config.toml
num_hidden_layers = 10
hidden_size = 512
n_experts = 32
experts_per_token = 3
d_expert = 160
d_shared_expert = 0
hidden_act = "silu"
moe_layers = [0, 1, 2, 3, 4, 5, 6, 7, 8, 9]
router_score = "softmax"
normalize_top_k = true
routed_scale = 1.0
balance_loss = 0.0021
balance_bias = false
router_z_loss = 0.0001
router_bias = true
init_std_router = 0.0349
lr_router = 0.000384
num_attention_heads = 4
num_key_value_heads = 1
head_dim = 128
vocab_size = 9341
norm = "rmsnorm"
norm_place = "out"
norm_eps = 1e-05
positions = "rope"
rope_theta = 10000.0
rope_fraction = 1.0
qk_norm = true
attn_scale = 0.0884
tie_word_embeddings = false
parallel_block = false
init = "uniform"
init_std_qkv = 0.02
init_std_o = 0.00447
init_std_up = 0.02
init_std_down = 0.00223
optimizer = "adamw"
learning_rate = 0.000735
beta1 = 0.9
beta2 = 0.99
weight_decay = 0.14
lr_head = 0.0036
warmup_steps = 354
schedule = "wsd"
decay_fraction = 1.0
decay_shape = "linear"
final_lr_fraction = 0.0
batch_tokens = [32768, 65536, 98304]
max_seq_len = 1024
doc_mask = true
train_tokens = 434900000
max_steps = 7029
dataset = "wikipedia_en"
Below are experts of layer 5 (counted from 0) of a mixture-of-experts language model. Rows are named up (a neuron's input weights, with its number), down (a neuron's output weights, with its number) and show model dimensions 448-511. Each number is 128 + 24 x the weight over its row's rms, rounded and kept within 0 to 255. Numbers have three digits each.
Before each expert's rows: "comes after" lists some tokens at least twice as common just before its tokens as in all text. This comes from a sample of Wikipedia text that the model never trained on. Tokens count by the router's weight.

# expert 0
comes after: " ", " |", " (", "–", " |\n", " in"
up0:125147159135136161133107151129160152128133127114134138146145140118137117065152147153136151157147115112153123176143098145077122142152144091106138142096171134096142124132144124156135128100099147
down0:094110111106121133136158143138099122113086136140135082107119134097141162135165097112098133130137115129133194097133122130113146117125151110140139176140115100142094108118116161093106131132074102
up1:096151113157149101152131132134148147148132070157079113090123169157130160148140093170158133156109148149148118114132130174093092141160114123136135116119147160178143104108147129084164131126152116
down1:181082119121191122149105079123104088138121134143128168182150119132119123137151159152159142129148107158183116124161152138148145176116128138131105127105111167115117173153144130135123146136133108

# expert 8
comes after: "20", "19", ":", "18", "′", "17"
up0:114152127126137133135154102121173162125124105133138128139106120121123102116116148126125177124124112147134069125137116098122129114122137100136078121133127117125119144109105127109137150119141154
down0:110119121166104180152121109160121142118136066114126135115115109096100108144153112129100083121147165121084109128097127093166135156098135143114120133174121073148163164125117144085108151166144106
up1:132111066107114081152122108130138098118120153113127124128171124109154149068132153110147107132168123171124123132141125118140128098115146118079169155133141091137104132128119123116120127100136123
down1:108124154118144125098127101121096161149138140129114131157110131130129149073122126148125142129135078114169117108115142128132084107128098172145175156125138153147127180178122131124129103159109141

# expert 31
comes after: ".\n\n", ",", " was", " to", " and", " were"
up0:160125150124095072107142083102098135135106130163119167122145109135088114098149130113097100140105107150109151134132134132158147126158112098101150132149126147103126112105147110138169132139149093
down0:140107159148126175142103156137094113160149129159146152114139120118122056133116136128107124164112083110144130188192102161139123131127095146124129149142108122070126135101177109139166080112129109
up1:117150149159130119149161088181112124143147134091156137141147153094142136100153182133144129141091138133148111126127086136131151133097119095097110144124103183106096139172110124131100119118113133
down1:113084118107119148130123185146117124131154127118133079161122130136150122108119148158160103120117164102161093133136149131108139143123137145121117147123138135099145148133142172130112110132155126

# expert 28
comes after: "19", "20", " ", "18", " |\n", "10"
up0:143137145155126156103146168094161101115146166096146186119148104105098155103115132126132138109123123136146112113114101099125152145170117116133154136091134127141154138136123100108168129136147144
down0:112142136143096140141124129097135116124145141123153138109140147139118171126104107156134116121121165133107152164111137169105079144152136117105143080118130110105150160105088111162129122142163170
up1:109102150091169100123137089152082179131117131140133137140133178179073160130110147123112151109143090130069131151139141097134130145139176135127123139125102134159150117119186113157113124135117148
down1:133149131159121134094137128158143135139126107114132172118137124171066113095090141136120132148122130152112150150139080133071127118117126156099123185108093112135137123117102138094121089146137071

# expert 13
comes after: " |", ".", ",", " L", " N", "N"
up0:166147126142129118124142166121143134105127148132125121128109120117114089152196126159109173169104108120141167114114144127109112151155083139109128103102100132135122108126123094110113088139152148
down0:065158121104124116105118129082138132116116121132115140113090161082138094126105159123114114140117115117101150166097113162115127132089136164119175114144121159139133117109143152111099097167145108
up1:124130133147086109119134127085124138150139135107067158155081116098097079130143134141102108129156134099094139119147110168128184127118096099136133091135127126106140087111141095119134110091148155
down1:117150099135126135147127144109119154139118128127178135148163112128118087135134126107121118114127110134152182129147128115132186092098118149152133128140130149102104132122115139132145133122134117

# expert 5
comes after: " of", " in", " by", " as", " for", " with"
up0:137130178090103164135083153080125133096145159138126085132198125107128161144131135163146137127113144107094129151124144087130141119115119135106118104085102120127135100173144109113146123126121168
down0:078117144154182115122139133121139148100154120100176101130140131105107175124106152135109123092094120157148158112113116166121122139105169117164121151145135151116127111131150073131112137129098141
up1:140147125144121145117153132138112124110096135138099117129105142144101108118089145140131155139131142119149100148110139111144140153162095143142129131095096119116113178107173113110125108127152139
down1:146130114135126161125123170130119109120129138177081129106105092144126138094095108069096117100111109152146114100146138127129105163087102118105114101141134141157123163118108205129123191145099176

# expert 26
comes after: "-", "|", " P", "0", "1", "6"
up0:079156128160125118149109102099107094080093102127143140144134085115134158136130119149151130102158150167136103143141079139132124125125104114119102119107112121146139125132122110118144124120118142
down0:137140150151121116150172137095150134089122111082138160111124093102113134144127159111109132109100184151152152154160106165111114101131183138104099158151161126151135138164112159128116084127136117
up1:119136120136120078130153110148116121120200140107170128126125105103144106162141146134104100144092149143084133119151171155137127121110131101090124123167142110154140101102182122108138109112121136
down1:109120116164183140077115103087085138133144119126121131112156130168130122095150093093167100130093129161178141092138137147138153126109158140159124123117144133132131136121104082131124112137126125

# expert 1
comes after: " |", "|", " known", " as", "\"", " J"
up0:137132108148087080182139123127165172179116162152138115159170128108181152121132150103147113077110109113087140125162129155141178113086141129124118115144111152161164107130143128122175113124138145
down0:184160126120105103154150135131102111161111100114121100107146119159135102144124139143118156123186140133131114092100113162155147152151155122119106115131158143147103151132114137143142126132130136
up1:121141141090127101143153121121154124079123102129121128137169127123197121153123067169111132137126129131168145084099153120156081085119140133136136129084095149130095120148109147098121139119115135
down1:140095132154138143088114127144126107121149197119107123142144128099124112132120124119132139133103134094130135161141139121123128123127129108140153116093102160138129138130127115130138129110091132

# expert 19
comes after: " ", "–", " (", " Born", " +", "/"
up0:154058139154136159127173112126124182153143129133134129138098180109122108123148134065119128079121132108115096180134139156103125117080133115102118134170122112204142125138118083100149143113116162
down0:061118129119134161116090150158095138133124136113139152150159149115106091131153147114136185149120112144100116151128093141123119140123081154117089140119174105081126174125125158119092115126143127
up1:135141169096115127150088159092181121130157153114165135129169164144115164128159136101101119108124117126121127129120132130126125142120124076106135134119177138092148138135164124134162122127119156
down1:191141145082165119180127112116081162103151120093133155163143138152120106101156101114127072130138137155195147155075114104141059108134124151133103109134158130137109126098123147128118134136143116

# expert 14
comes after: "==", " |\n", "|", "-", "\n", "==="
up0:101112113108138145127121173108127106124157141124123139129097146107161145124108115111139108133106132131165127108117136100128133115151144121157080141122082143111122170159145130089130153140142149
down0:113141129120119140120137128095118117126123128122122132125104135124101153131086109139165174122128110152130164110168119094156101079128147149149139084140114171172114152127092129067141122131110150
up1:104118116079100146164156153135143147165075139129146167113135139113112122106162167154118158115132104099126131125123172147125139114126100109120105147119153112145131124121143126115114101111119100
down1:078160131074156108149136130157098150166135143119128184125137138139112087129143080143131115147124088125150102084139100163109098137160131175090129143125121122135145150133126120118096137156130103

# expert 10
comes after: " ", " D", " In", " in", " January", "In"
up0:079129140129161138126129100159137132138160125125131182153120154135142058124179159133095116062131131122095050121145111122166142130161151113177140136122133177107109105144135142121109148149127168
down0:090133122144145157126123148171074159151079092175160152090072108129134137107156134136110115124140119139127109101135102144168110119089122167116133100143130107110133164177152113118129176148099098
up1:135110122177149121111091144105122134106144098156113136142121130085144096101127111129162132136155137129136119097160081130147162158138097125139109164083131122080102128128136127123119149122118110
down1:120131139122130195128090091132149110134148121060122101113125150133107123136119112124146092107154139125155170118112084136152136113142117082118138138151112091075140145117146107141152108107107116

# expert 16
comes after: " |", " H", " St", " G", "0", "H"
up0:151124196148163140116104122163146126155156132153146109107117145120155125129130164131166102106120129132154147159142136094111168152160082132064144130099109130070127165097108120135159162123137151
down0:180114110116173155127139091127135116112114128099115136088090177145136111132135118093114109131107143156091157103118159129128117124143107127115121137136121108148129164127133152144110130146113089
up1:118154076091107157115115143095170183106093160169099122142144137104176149100118168136103132114154127083114113160110142150132162095079156122078118155139077120102162116113152106125139143142117131
down1:186109133117138129130108113173141118105122115120128118129139117103144107137145153131160110147129137081147196106157137171131164155110091112090084131144142085099083136108113097146159140134115094

# expert 4
comes after: " the", " (", " a", " The", " \"", "'s"
up0:131176142124104111105141145103131129138109100168100146080121111113089175147107148179128156131143145111114123143136068146139120125142096110089129112146146099119118086151105129133146126099146119
down0:156149120170143158131121136123145126181144116161122117148126121128132124155164128084160144118110093151147109119122138110154173132125155085128101142146086147127134120138096120098079133124100158
up1:091129151115114108077098171130122148133123078126077147168166114097155116114141098088116154146116093134146159122146116119099136120125095109137131101133138146116178114086144110122123143144129139
down1:137171164150157170148080143085141145126098107172101114133109128113150104167148137098177124131107094180124099132152119103139125136163107097126129122118145129103126144172133108133136161154132158

# expert 11
comes after: " the", " and", " of", "-", " a", " to"
up0:074155112128163152140139113092153103166144078152070106101116114123126177156096104135124108139113103159144115131142172124177122114137134157127140119145129129125115104156142136127160105140083097
down0:128121124149159133149121161149142145190118095111094119083110102145098159149131114124149137116145123108137125147180132118163123112141168156172142106123094136159073110113117190122153108124131109
up1:173156153111144140121147149145085096090126125170089158149140110161121143134161131140124141141116105149140125106162111145149181151134104115123139116142112119137122124149116140111153124150144133
down1:173131136121117127111161112145157105154123147121117150155165115129106127126134151178099139119117139097134166166093093138149157150119160166116106104084149148151120151126090082123132125167126168